Experts of a small language model: 160 experts in each of 8 layers, 6266 steps.
Below are experts of layer 3 (counted from 0) of a mixture-of-experts language model. Rows are named router (the router's row for the expert), up (a neuron's input weights, with its number) and show model dimensions 192-255. Each number is 500 + 40 x the weight over its row's rms, rounded and kept within 0 to 999. Numbers have three digits each.
After each expert's rows: a language model's description of what the expert responds to. This comes from a sample of Wikipedia text that the model never trained on.

# expert 3
router:459460564556529522531440517535457501520521523547452444466445475508463511506459484549558491472472505511489478512517520483535505458536505545517535499531488527515525493490491468509472546498472458
up4:459559493487504454549550506466470479510517518542440491535467538503502452548475526451532468464467445442511469475552488539501434521568552520514489509517490449547568451519517475487540485439494473
up5:457506509547496487494511483468426429452485428498446382422556518508551553409540549532493531489500514534445521520529533528475504517477539525472516525502483550444548457518492523506466480494456486
up6:479483494450493410496480510536505512494438493482438485596507524525499569508469533470532567525582491494497533465499424518541531520479541593528456425485478468504453485567565459531566515520504522
up7:465491540509527467509462544491509418448570457431466525462568397512446442512445550492482537516506440565520503486556536489552455517449448545497481551565458520493478495499365599523524534501456532
up8:477549512547527493397571493527509472521530519576518557466453504486534490488428479508517468518498482501472500500449498528558473507527414511487532487460457534457515485529566412425535493476561464
up9:475502506471520503491488459481581451535501512550540511534518433456574469515466469584466473494463562505445481488496545515543461520490479533439503497483531506470499485517438493533338458523442457
up10:504510474560478572512518474519471469428571453560503434461537558494472584481547486518507460526530521545540564546520530393430402471586488479526435473530494548481497504527511574502463428518468452
up11:573489431449483523476557495553514508498466460509505570454555544453500531475532539554483564442523492507506495489481520503511436548467482495556481504518514495522469535469561510479421512467501554
up12:475468480522517541474459514453538491588494505523490517581521494504485464450604509509442483534441491455488462435514519469556437512468545507484521487587540416460589501465537573444453480502511496
up13:514431499559500516523525481567490484504525468489496357491511472544460536534420475497456458502524482609561494482493524531463505572527456495461537542463501488529505477535535530483468503562502467
up14:449487462538456543494525561509487485559496455552509503513505434544485482557552421502539456546595450463452462510433493544541529454559473468540444446483528503391515601481460484444471457497518526
up15:498540475496472486475514522486539519451512488506511487471598441483512442523522528516537481474545479431535488529532527447527483529529457471465521567485456468468511517502520550424483462476417536
up16:545493533517545470447505488555515475535449495520500462462487521503557506467516349520579540508557458530445485445469504518534493470555496483542484533453541441485532473464538523523528520468483487
up17:473551480515490530569526499550510569465492495598532501469495532464540437544454426464438461456495520515465510523479481483460513472425513528515464541504453497538505466483545441494464464521533544
up18:520496486564576540461506458545521460493540556452455544495518532510523547511438574601487477514519584522563492523528439508494527566473492585484438422520467501457479578459542498532489538565481461
up19:489490538556482544557542490425523458606528563522518569445450474481555502529475425537465456522507540470480511485525497440473445513517561507442443496529530479533479502508423542524421543539513467
up20:463590509493509465530486493470482412513440489448507441562510494559474579478436533480523519448510519496454566534499464510429472461509542515483469472516447461430486424498554531471525452448446482
up21:540522573447539553526518485550469550480449454547452530443563580484541542507446539538526504500517539538466478449535571560566458504423560431414475517442463501497543474538508495475506473521460459
up22:455488541545558489550529447461510537508504555477511522529511508491481485431437498516499451574580539477553435459594469552542543493554524514488504486520525545537474514477486566566496491504419443
up23:458565463494514486493572455399443517493538436518481585474525489503558472505508595465560479476551478542499505508425530405467531474588537432442503499550479486467489452517564525529529480484552456
up24:478467467497496516487548453511572469489510498466486554510509515474551470488548486540468569481533505524438448488504471464549481554433453444503423550499541460436508512495555456454448484429455470
up25:597486556402543482479498515519513548506537517522471574500526549459536554509520505537512452461562566486479482498548445556530505463543500507538472536564592477509438528474505509491553502521458516
up26:568461484601523510623532447545460557475533493529506481506470536508607537477441510543528505523532466516486433528622489505497511486478461494443495448550493527446530509485542510481522455500469477
up27:489518502502457449442536434459472522546469396500431538481528544540530478473481513528486528443441542485475468539497467457485432552478493426508501519501488511511523492436530495450501488512496536
up28:564507465515520461526565504549479463544492473464533471513397508522457509466528450542505514485530491524473484528486387445518511501483503557491486519571516546467446553568525435529550436558599475
up29:554564514536438485480552503557490513545453477567540455462451541466494514436496540508496509443491549586506505535480570481554524618502449536568483496523460393527486464470490437551450533556496509
up30:511489562540532499434514591425554494513448518514563490497511497563475529516540488524478486503422546513581559556468512486521406534495483537553490508537468427456466457468446493508504527539476457
It responds to: Mostly "etc" ending a list (smartphones etc, flowers etc) plus raw byte pieces of non-Latin scripts and stray word fragments.

# expert 7
router:464523494529486518474505526565423507540548480569486402468483531537489510490427549519493523490476509516547438480563582536599519631495526493526483468543492454503502505538487560526499491466516521
up4:436544476506529512509561513500564561524486524521506523435496528512474523521551562522475570470430476516507534495539536499554416547491468534496473506487538458552549493543470530502574499528567425
up5:558504466458518509547446500473489505537542483422502494576463440512515510533510518502524467486466441494515461476494527501473472475470548533464459572452484489561460435487524514467496595445488483
up6:478561443507579526432460440521467411521567486519483534578507554475564450521607501519549561615489574531554546490516482536529482510482526443447519489443454441542548473449583543533437519482558539
up7:475500525501557482528474554487464540550420475473473495551503502516495498400501555508549488500520468477543510535653541506539525462518504527545575463465478560581527543512553517505523496497519573
up8:536552477526477501521487474505566478481442475510508484477458542529525562615529527462603467481561494461487570550512512446460518505403497517492488475422452487538486471578618499515496508491478497
up9:453582477443561543477414521534495553568529563513492471537569427508575491498496499454445476472467469513466432476476450458598489498523513483545547522503462491509469556459487522495454467484476492
up10:482500441513486524513547519533534516429532492461528582530481469521504419577458488505526510415554501484472495548465402582443556505549473455498551487529540517517445497558448516539543501573499554
up11:480450421568487498495472501486453530506521470466501538490465520561482551471471518527528471511486547477530492529572494511482494557517521506454508463457507547437552532493496539497467473490536457
up12:524517469466470557507502565496571558455554534519450516494457575571460470536484462558496510522477482473513516604451496582434575463443470537440447491487456466450470509532457484539554538487560499
up13:507534482430569435444548474498433444534465510546485463567494499506528495510524473442454488510504561506421475497522536456503493486558495559551436482554419501458540460541513499494400472498416534
up14:508512491530541548432552505530478539469523494488460489465461557484473468536519468483514507507463544540459527569511512480462557545517480542518492451500474538461568500590425525449431458594526519
up15:500479429491523563595468502508562521450513546443523499433497520454541497545519579544538475539482486499521500505433520511525500580482459517480567479466549504507450566420451558442446514451485416
up16:534426514504511441510428457513502548496473509473466536546528512516460525521458541589449462524417500481513516529453483486521540506395573550480506602521466485405452518465541544476501542475525573
up17:529544499552503476483464475490498449440501506442483480486470486511390539540492524423543543548500468523549493419549459414434464539457549521441465475443426526487470484570520544487519552468514472
up18:513516424545520557502539480515562528402430423545481512471513500498495529512461524471466521494522521468414498444496502577440564476476507529481493541581477473461504496554464477503510480497546481
up19:497469534541501540517467614515461532491528502467484552503553448598528506439421520542484462503545572470426490494562504532506528490542484474495506463417470510461499542489445509559533470502558485
up20:557509515510523406560480591540606462498481478439511529499551484526445474514541532433411461550513504501509519520502459509500511473409503523480528564553467464425474468520534414528544497520490519
up21:509522469496537422496513521448451455498488538537443450541504556494479440516489566510515533497488519475473493545518505417562448533400486488539407479531511433504462506547532479493541502470491489
up22:523533501498538444522472475486536437517441451508463467454486545408476467435490486495495503545500500484514489475487411557485541485431490516547456479480571507546553553488507475401515483499498502
up23:513519517478453460499450484497486418530559494515464531496543507518550512521473503497524508439534560492481517500495494506547500456494509520514500496522472577483490412542599516499487547443478461
up24:536403564516460532575548445470496468478459488493497533446565538493427537541520573469488414476558435466481539532558438519495543525510516496486471503532549626498525457594506493484579510493510525
up25:599521490488485473436478565479539529565457471532471481537534524507547537439506542534559502510537481398556543527586451489562461513479551495455517503544529547529511525533508511535589564492515496
up26:466509404460543496466508442493509438561476478548528477513578551427499460449492496521455521540498508472553499447528564493553475491469487513493453556558571397532516552563463527481495474464461474
up27:458497580506510468488573487496476587563493521470509504550482439470490528491462489544500493418485555603515468556545491546517525508521510507532548502418463414439541525507477521489489463534475558
up28:499533506501515555509499484421439481460505539490585543538534402581492461532432448543486437447530483464439480479478515439485495541494482452599478483501529513514437519519519524491564545437464526
up29:523488548495478568518426534496500529498525514456509515564409492522456445465502543497488482499539468438492485473569502475446451476503487446499575490571462536600478506533504481548531502480477599
up30:485505525536544550504502452529493458545521525539467505459581540529547543535505450537573505516456520518516431497582469505489476453524470428481516441529460417591558494454513535494493548498503425
It responds to: First pieces of words inside parentheses, chiefly romanized or native-script Chinese, Japanese and Arabic names, plus capital letters and (s) plurals.

# expert 28
router:491490520619540533533484474488504511473549561504530487450516521535535483465471481548554515490502561543548476462471491568471517530509510522516541461490470519459468521536490507475549540528570435
up0:494519464495551531517465521501468510456502493435488575515572471443426531552516586508559420556543486530521507546489459466391558447539516453468483512512474572476512517502512586435510516573500453
up1:530490528417463503484495478521550513476561459455567492441574508516496515545492561385534489564472428503496593461569501512573504555470463453434487445562528544501496464532460543506527538532450522
up2:466546429467431475549589492472479589459494468533554498541524486468440462506494433511502561513480469393500502507484528494415490524455526523496457501447510492415471445522478536494538494456537567
up3:528463497518548485437575553539552510551537586513540504447556559504577551453523479524530582453515508598539534501442500551514493606492486507453443513471449478447560588514497532472476472486500487
up4:449557456555448475535529439565597556460552517453492477488472515501470479488442477525580516466484525497462520498525489526522524516375521513528477499462461515528517523477599472424511482524573483
up5:509503495497539484520501506506498497465527516507511523525573470531503425487467467531571486580422428498473568539491559462449502461466517440525530544457479463500453473503550502485475502506526482
up6:563529530555573578430517541504535538499523546394490570496516495522541498428496553590498557606499446504534472569527436539516491493461564441490513545488475531497500560539472490539497455527497494
up7:571480459459456501449568527483561506485477467486505507514472481481463538494512514420477528492516558468437537497533518493554437474499524511534449538499535505576449497515497462471484477525449535
up8:556506472489506490477544516456507533522425457490446531521482475462497472520528560470481480499514505437438535512527460461441476517498439526516489570532526464546534511502464465521449449505445535
up9:514556438472501485448562473494460494586540528504500527466476499479508468527401522478581471472536517513558561515435488556492555406613503530497510494490497514541487366526483477497536537529521466
up10:528499458543492531503490480449463541405506527496486478489561477581431548457506526567516479564559550569518544428512522511473529477566527458489538461482425523449517476521487569441478529466545462
up11:491539488536471524540480495416540540470534530484516488496507463515555502483498469459474408476464449467577480457500546510559550563520451550443534515540409487526522554448410505478542489436450452
up12:509545447538449582444466539530471484592483503450505528467445466559507445461456528495468522491542491579548500471486487492562527505455499446484479511467475483429470561442481571525495512534471516
up13:544491465513511548458497499420557524501511463514472520506534476508450544494532513437462495512506485523473525575531502416543509527485485441478463569519522495522494531512515483500517517520506526
up14:476465507515498490537554504471508586550428531492424542514539587460411563475507524564499516471483468505471467504471422488455559480495504543506590464449521470566481517500546442528464456582584549
up15:559427556541541507577555482549510483542497469504570520488423505532535426522492573548518505506543532590454473496515506443551512441483501497506479569485530541583535504534610508501517440545493492
up16:541488492500496468483519514499526520497480411465497525498450464483531483527544532506522485490537512485470547572488504438517462527458489514497465497528485474550587518476564469474515491506437515
up17:554521406461474490508494482497529522522406536488473496518474475497503491487583543464439460532566476491481539504600457479561397506478477485547493532522522454529501504474511504501481499521455525
up18:492632452549535539497495582507533522507468423466515515461509500574418517494475564512543493445484474466436499477471576461480513497563484462511574474511484425513397435494481533542518502437525534
up19:532527493487498475449542512458536510527506446511501496500536468515504502466514540487518476516517514447442490522490471488459460557480434509510484548473522425547572476469479514534445506491461541
up20:540493532543502447514475461581521487442464541453519504547528440425546489472509461481571406458515546502415502582571419444501538497503434581561525461496558523565535500446540426475453521498469460
up21:472487546508485550523484489528483498459521565483528591476537534543467536485536437574526497531547447535541511524562437508426463525502538459445488556525469542484518527538492484477526557485550519
up22:508500395541469517448547516480552580464492498460510411509445522490520524446462505451464535499449489462577526502471485535505482488462583546527550542484456436517496521511507465505458471541559531
up23:475496465526442431538479473458416539479541556488471544515509446514540487457475465515470474536500525443499545522498536506509503545512533511538464484505519503511503517509484492456472503555553477
up24:470449549487474477551469559475457557460530600466507505451490527484511518440470568556520514515498469506539511465452540499528470536539464502457518499507503565483484550493441452507501517483544428
up25:537571472476481460481491481489509431528417470478548467519479503464506483516493560502463496508550519394490520511492493464490489520476467445448422488478527486536548521521540538491463499527419538
up26:571456560445433531578498472510580386574429532509532448462471441488593475522570484499444514483476476480515544496576532466444477531479528546431492550489556503502533452443507508567472544516465542
It responds to: Leading words of table cells and section markers, such as Previously, none, Released, Notes, ==, often after a pipe or semicolon.

# expert 47
router:441484489458468568481441564508481466457478501540523496441508465470521489426484472527512584492476499544557481479541570507579538577476484549507527452525528515525476480472486522491521520475528460
up0:553483552501519456549461462497539521477450467464475576512489458512569461530472536496528481502530519474464523566574502534448471476601498494480507454507506449592472440524516543475546513419491449
up1:511510457501520502536461500506551542484452468523443485441439523468542468495525517493482482539461491466566418449514494528534529573473489426400499474452520480487518563524462507474428482563490395
up2:504506518523486447521521494485535534587455441490474533508516489504485563522580505485493493529508471499544519493489451474452396517509452509500471575491433393491459534489536448506452478517545517
up3:586472472482466478495516501489460525537480482489490509546490496513531506549561531472499452527560496447503546473490533505507449554540508444499500486500476479439519543527558397462485495512487499
up4:520455467540502464492499407487567530491466482504513545524522484468506488543498578520531458512574481529501548546461448507510505622494498488492485526516499490457515470518469486545457476497543532
up5:437525435536553525445490527510461487485508512528506516439491518425535477546502520509511523497487507554520489480508492428454498554477463542516475527502536477456488553545502470417459512551517453
up6:557537537448495463559452538529512468511505428429499514561463477507488491531502529489528461572494515537517509505492553585463573479552490512592555523525523519454525497478476461530487472461517463
up7:531466502542481454477558409448564552514526524458479539481516511521476541502546464485446491488494490482442558475513474488529496498499521459479502525501521499483520520526534461490472484489487518
up8:565514444495432556492500481547471530524537498488469557527462476457490500505574525511479513550468470524469477514522452539481525549486558508510530447405486490502432560620519507499563478571502526
up9:583532492515464487519508448430462488523490504464393530510483565519442524549556567549491441542533549472536476466538493528501505568521460493528524426526576472442506490480488480574479552479492503
up10:476492457505449479458516545428519500466487541574488554420524429461540485448437553508530582452546495497454472468512528496513473495422481493439447548551506442478471497483470522490512522474560521
up11:502467530456492445592557447487557525464492602496527539473509488484530486486464504546496503499546477511535488475451446555483494552521354529496522513445526570531462452433576567492545479459447476
up12:530473493522519456530533538530442475483462499506464481485434439501484453551533500440569476508442477497409489503480517532475513527510513521493493454562503489535495483491520420452522499512474449
up13:491505478528526525479525510590539566535494528411587488533470487484476467453499504524473526503510448554472462554498461461475544492498557439457432465463502478495536589533565553475434505525440517
up14:471448521524500439437488524572486483534493497540491432427524495487516487443536496509539553519507524478541485456547576493536541588497465502465425515526502504519489488441514500516480493487463470
up15:471567429505496534480482384540542491455495547528546551534497472495526482433585462489537479554545536519489477499541499498456515573421590493523452544511495535501511479544503514452518464513541561
up16:543412506611496521577523462514516498542423450501505547497491486509490499486537502405454454475482575508433481503582550570532518463476487564498544505570491535528465477600451487509487521477489439
up17:447551471559541485455474509513519498479447476525508567504487439516553432534546462489488498503540547516501539487498481494499481475518471509528526492477443470545535480454542448495473488445525511
up18:429499509450481490555515510434442531511498552410414550569513531487552528581522479557566462536502510445489537489470484478508478480472544536501497432516485466381498462539490497510518560474524424
up19:536499556506518488499519473510489557534389501451529493536475481485503568475504545521465553509505546430482508446534444482447484525471449508538493482514503471406511485503596459510478519520461516
up20:482513489581554576486472495479483501494496526435512603473457432552470518541574427452507559549609583487513433480519486430462460498527486522525513469523550528464468508461502512487468498515461526
up21:542543475500487481419466465414474483503472495591518437535470571456510534475468506484586503518560518429538485486519486526529468554445466390439497482468505399533512482498564547484456522494494498
up22:536468465478552546503498537526492461549559447493506503521545540480535461479523434500540490515492505478503498535494551505583477475448489497538503557554482595496473527438448501478528557573411525
up23:459482539482475450510524508508487550511472513426479555552530505474410490499594538494490463466499503468520505513503423484453434478512424457507496482540452419469528503543490487496458434457474486
up24:556502450497476434518532471442533502517501449470499477537574473432475517461510538518500509501522503476503546445495426499475510532487469490514481523500420478507531491514515420518465505465457510
up25:520482505522487461478571482496557547510486499526466538519494479420503535494544470476518468538567480509543541441511477513469439537484517496477475495503490449505498506488507520550406492500491522
up26:488559492479477514494556455482452524493472554485442541551462473520436548573524483482489560474543523411438497487442506527468506535496477509479486425539441419426534485497501507515523550496522530
It responds to: First letters or syllables of capitalized words, mostly surnames or names opening a paragraph after a line break: Fre-emantle, Ste-venson, K-umiko.

# expert 18
router:415461510460556461434437500475538502486503511538494436473523475487523471461495445517428566499538507517507559502553533444532535437518531471569553461541534454507512504503477497514465472467495542
up0:496451442470470510522485537559521629502497508444465439489474530523466533420536545482496489486529473425489563490536453509480526488459549540558513401483598565488480526419553544567545503507438544
up1:482471480574498562442476500517446484505483541444509521497552486576497457483547465568480487535524471484473470476480487450524520505538515496489492416494447503460514525472419512559508478483532532
up2:459463471477537461522493500473470530519571501441485497441537493542521455515412548555447521523536514555492497505493589503485509462460574479557463439559545492496480465503470510485483420533567493
up3:559546434498503479527555526527543475543432539464503520531553530533505489496553531494555475516498486470521515454536466465494425522504417490523491526504522424517526539490560510527418480457545437
up4:485509487455496465481484559484504413553549502474449473504451486462529475490473500534524494499559538557451543521493491507549519429542496498491474463475402544551569434457444520526418492478463471
up5:501457506506495533541475485537537502506519496518509488436602510540470503431495460445475521493572490490481470445481522485526555469429479468488478571523532475452506486560497513484477431462524487
up6:478592458442455490508488444456468516467467476504539501476480612529442539511549540497497550498466496474556511493510451503536462502543559486535542467464523509521555530512575518461505496460439492
up7:504481531456513548505468523587523597490480587477490486517561468481487564518489483502502553506476561529504524444492457509435538448504529467535516529395548474493461545483524467446548482512543564
up8:487515513461416522529494456527569551509488473456522436374521473478528550491541481430493540495490497473543476496450473519495499468515474533483489496481607491471459456548528483418429455508468491
up9:491504463543454507473546462381501487475590541498525539428536496480460427471502524522504528482563497529536500525462433527476499505545538568453544528449483539507507405482507584428590537521529484
up10:500497460454485499580478412486445449477466524486435467505532490469464476454512495518546449529476489504445404511437505541542509430471509526467510566507471514478453522476529568458523530463533412
up11:489448528498514519533512487474528397590505460536514542497592525472523439398481476478497496498514520492406541487516523533566545438411460504499481530542531474478496486485517544489470505515455486
up12:570549456497523498504568470499488512458467450508461469490562484536487504523492556467517490476478471467455512503528468528469450511495446493491499510531467468460492512531534438496515532496402446
up13:511498420506568531433485543529505493531476519549514562556517500424543492457530469468486536450459459518428480487485542447505462452555529445521529552494506424471472530567496425504552557492513456
up14:526461524485538548491481429566541506399509491493508495564487423492511444482576480423533477448475509393380508516498585481476507491517533519554514493501521595519497500544455497521444450534486485
up15:486462512448498553478495497533512452513525512450498499537434491444512499524570450472489482517519464527543477541580534451515490522488535511556509553509540459508508529577460570511452537449545479
up16:489554511532577497533437480478490500497506448524494433467457454587405481532514490515496510532565473559421482517479548505507521470525488513522424471556425585483488536460497518496397542504505473
up17:503524511513464435515469532438423547492480559452442496561501501558496522521439512501450496493513539526441493431498505536506502476575541515523483535521557574462439450547518500508414553434418439
up18:468504544423482447477412495449490512535558461547458508493446524536443463539551511478479518448523487385505597547470514473433504475393488494508516527411497506507487468481509441447531538466546520
up19:486496496384438492505499503558529455463512463468537479539448500585609489536557510471467466518474439513455539495473442515448483485467490467462536471534526447526502515534521501556488470480470517
up20:484463544493549568552533427506450557506617519599563539522513500488517514482493443468508541489468557542504516509511499519507497496444501528588498514512580472519476526444571476448582563521483525
up21:529555434546478491568564472479515455503487468505448471577481483446480491540467552419570474455501451498521452541481486512520510570480491563477469520509432531549487487498560490551430511565489438
up22:468528526488514550458505521494533526451482503482484489506450525472511467518520508474495469488525500499465495524503506521509505533445473496521551536489480458554529566519524465486482481551500514
up23:531509468494516533493528521530505553508453510493507521476540475538459482526460500491505473528502509460463525549520493512548420529478474529490435556516511502520562494505433491538453515511553451
up24:484472465493628520497505472533514451532471459544483527425521521508549463545515475433492508520556492566419458537615599492563542480459490519551517461519566508538465466422534467435502507523545525
up25:494535497526537533533532499498504518583479460518473469548493502571568540558451434488490571569495481551429486539573519513545446516565514494538485433505448510510427531423485545555507516514452522
up26:467584487523486491485524483560489483454471571525525492503422528451574434512569529542523512454524445527465508543494477511551515472477472524525488493513516428441487517465548491532541527486438455
It responds to: Cardinal numbers as words or digits, in running text and in results tables, such as two, several, 50, 98.8.

# expert 15
router:465443562474458456515505524526522538490453502509499433471514424520504545499516504430560552472470451487514583486511483463450510461554513474496470447547460468492455500557475539499547445481507506
up0:563480447544509510510478480505528471472453427497471487509478527487489531371501534480484501517514471516493513505533526447583456511506518429510451507435519488499533501513516427464447566500396491
up1:557562577496513540491468511484463522494518469538512454426548476509474428611485539440564453458517537438524540530509497502520500502508421457476457445504500517451529520458417489491486527488552520
up2:490491535486515508523519516443546518498549545516536465505395447464533519491522539508553525620473503507552496503492476512501476504550534489498474487449482475483596457477472471520525447447497491
up3:503471434492552489464542515498367594444445445476467495470497435482467479523464512416514467531592458498403521514409502524550502487538470535494545498514520479481486503490499438446423475505445548
up4:541564463532502507455539493520490406485499513489458498494512515493467451488501500543501530532558488527530451541488511491536435517553464550480477567444559466517514485529496405537480541457479470
up5:523491478548493502441445503493529461452458504512459510494508466480474470448524494509504536500541497485472488500511509469489485527529506502507470524522568456471557514500531512492437518482483528
up6:484521488520507466478425532508475461493466492467423487516536530426548516529535561470544461467521520493495538464609558466438516519522563491500457476544484543508485500471505505506492434429486414
up7:568518474558493538452520479467531445496492497523479537498491537474528519469541500493504480523563518548492488424558506474492435560517441472486454557550526499475559523504514455509494474505481465
up8:451466488547532486474514606541455582531498508450522526488556516551513439435477553536462480550523429512468492484524506484410467495523574501466520541515500540420488410548502595518480429445437504
up9:478543477474566442552550542504477513425539538425568567506512507474477583461497525470495435514487548462561507506467481486464488498493526509411406517512497424459488514481495518522474448507569472
up10:513491457465482474493463470546458569505505482459518499483497433517431560509450478463481491414546530517490501518449445524504559450552515485579590510506572497429518591556457469479507443496450546
up11:470510566466508508510461520478484488472526502543467499514503492450506478505502504525522463486517510491500534495554564426575469492477535571472491450505555521542497483514539497464512443415448465
up12:534512485543489453475492520470495512485524417475524577481470540511533463454565536481510558499536479522531558491540513590458518537408542513435501480541463500484425487555514522545496527466545426
up13:507422526498485463486524518485572531455531521500544481524538526537493581492501558463532493466563372448501559512559481525485438486546506433557435496487436417469537499533530555496494484452493521
up14:560467511534514484472450539565541484506491460505503509466507540479488434460498504496493575495510521478506485494496547476511446526489522485485492567475567463484534492480533446511458529464460495
up15:585540547510514546509437546518511537472460455475490509520462428451423565473516477510568418573437507492470513546498457523452488531487387467523471428463477513519486439601487445478524497553521458
up16:603507472481514473457532498479519415477515509543477535453514549514466484424477397519480472597575534406454517505464448500538501486487527540498532592565455547452520465563499477533517606503524491
up17:499371514474499533523489601457491503465452502599506545435559570536575471476500492565556543480516499495508592476603450484558575531459545483526510521495457432537478442480455477426510514468520457
up18:584505443548507521476507541468533505571447480490459559503488520468482505515551519480516493470544537493493487498493516523509443538490455491494475519404519481509540481477542488476465489560504472
up19:494479526491582418508488573524560571533525529488519537522508465464474490448485573477543481533485458539488549502455479503485455541511521458454444429542506478506455502472492471500461416529530465
up20:500502590444445601545581513484509543468481505500478490479524457528497455488536439495495534520526521548491503538424464533508542508541433512491508498507440446449442446488377569551552462553480458
up21:564516474483493473485486495476537499496510497500482536436435520460533508420471559498504456511551517486484494479512476452523457515475466514539390568457500469542565512482495453585404554464481459
up22:516524525473556426534435421534446468492508575564427509519509497473508458423532504502487493585489465493526508464542470520477486531561486498466542564480528487462530445594510542597511504505461397
up23:509458528460508464539513421566442525509469474496502428464518501520572541478543544513543512434486476552449536502470506455528485508541471514531513480543503578457440468564441464517576414485520494
up24:489528516522477478598490423554459579467505417477539532543479481532503478502536555510411507481482541500511422503524478571443505463437471539420471528523520532511439486461499465532498513515450472
up25:501526536489566470581487529514533531501422528507503497522503468481528550484521547473578488459477512511470508373533491578491540497489493507543503447397470524434519556423586457562461458537522408
up26:522465553502501504501473569468536522472462486474488405471499525546472559499611559448503484438477524568506526485558488452508459506529531512541469454490529487494509517481484456537476576503505502
It responds to: Capitalized first pieces of foreign names after of/in/at, such as Krško, Førde, Kufa, plus "grades" in school-grade ranges.

# expert 6
router:474444549493495490530501476529492464519494480494510525444502566470502548432516537539451505536528541523591504419505558521436440620395523495471525457426522452505545496493480552469559483497545469
up4:542522416547475492471453512515532548461487478497489466516545479492505479514517474473540499510462476533396503544563481464545447414514382474490499529512482441496476503533477445513459477507448494
up5:534600517504619553534512485567492488428465461448445508498496526434469596475464537503549478517501528486499471506436494460537546544479506515470527501484555449551496543471516546460457525513443406
up6:569511456491499497471502540496502537489485546489482471567519448565492502495562494478462491529544555444445542515479491491542494468532484470509515536549484459494555497571511434518479469521454559
up7:524487506505539457532416571432508461560493559461566581487508512473463516545507493516496499596495545478506465488485528491572439498480524527485509470511527458496495461481525503479456503451410523
up8:510406502505494520488580494456548456443522572481511462477523481513548484491479439557457487518520523562521568513511490442450493473500486530491516469451495505474543455468476510455441538525545473
up9:516467530604470501464453537535540528473465478495607497496479491567463444557526481513468457476488483556536463523464498542529509504594490505523533505544452508462534449528462512495528504561499534
up10:494517440466539485521456443457492579457554461478489491476452502492534495534555523473481598448522510458490474520462488500557463524564489455521478484479553481541524568550458493511466520530489508
up11:470606443509511540515554461467552476523502472495485543485557492475470522473493451541477424534429552557530470531420520492451509543452517474490463543554439524450461505495471491520485549495573431
up12:435533517552526490454467521518499478494502483556472512558560481495511429456517424501505429494464504505512439506537510485563501538521523397512462476502476551416487560442480548461443441434580499
up13:564489492505611442463509479470458489457411375442453477499541500526521536488479502504503429492459518527480554462521594463499469452500566535462591514490502574501540416462493504440472517527556520
up14:488561487492487547528418515541495519436482451535499514526550541451501530454560505459530427497542540523488438457555518528498498548426478511508488509493485493428501522506490492499476544551516468
up15:548526532539520445513489454415551457491439479497486489415548504513480508486548526485517552434565512496512510534509536576458540574465564526445460508514405440475504466523617528561528488420544518
up16:475506560537499475522511511506512512555481432485554486562473532414498466530581512439503463474578558493472508548503512465522508486503509524540495497525518541474446556442481515475487503530466546
up17:430584496512535540489438534590533534542510462407555517461496505527462477465483516471501561562447523465516441474445502563492495542492457506510466422410552463418464515580505466481454497416528429
up18:557499453506464531468556502480626504516534442513481492498526494481490490480537488499503518468528547479446486517506482488517444491541488474532475573469469512502572508568518533502449467446486522
up19:487490414436473467459546595538420486508503508498557529511474521495536547457524442476485464501455433457525456525459482494501512455533486549452507529453530521483477585517490503487508472486467488
up20:445471463474474488617472507512568493443493586559446503471444491458428477511472498572506389507545498432511469525466476511472539510492494564468453506461499525587482566411587471495429441448523534
up21:573496471507524501478509495520522494503470487470509469577503496442536461492581522388454449532536505439447451504515470500498435482548471486543442467492451466498573549428427511531475557559466531
up22:553484464535481593543554435494494579468479489466584574525479516508483435503599465498480576488459444443520498507508480532511493559409502547554441513456529458443436504483464447531503531586457438
up23:501557456514478479493496492531609474495512430459516445500468536510561532540514515500512496466515496459547545554477537526477477546494475562485422489489501428540545479539542573515461476482501527
up24:567532447514521428484502502460529499394499472467468519552505481496500515489508538468476472457541444492418545562514455487552516407482463495550499534501432498451547535491585447539468513497452562
up25:535503471497497546493497512472530564462482490465504482550526468462508513531549549489522492506549509485444507588534481477490445495553506499482459537544457496513489516503511449552461486515499553
up26:533546463500422500457482494485553561473476517479483502530454425516489465488486515474549486469514546482436529492559442464560467473557516493581498551537543477455495514509553471561460513522541507
up27:537484509501504456521553498425448506549541564565470484530460459506528564446437557474494476516511503460530488489536537508515482420452494496430483529436471482502453464488495479534520468571485517
up28:529526437586550518411481496546491527430452478492491484478529425495485531481465514453508469496523521531424527511497489479524505507515488492475498530501479459463599549553477503497432492496484482
up29:582549487505505542533473444503521488485449465532475486582522490488528496462472453473523489534587486458423475520521453457529513476518492472494451509512518471482481469525562442544413490488432439
up30:542508466503508475496485488523502513486519445515505495587496549496541479447473457471484584519498508504396502566495477528540451485543488488475454522533471488455455564531482444543461509453469546
It responds to: First piece of a word right after a hyphen, quote mark, slash or parenthesis, e.g. non-autism, now-abandoned, "nihilism".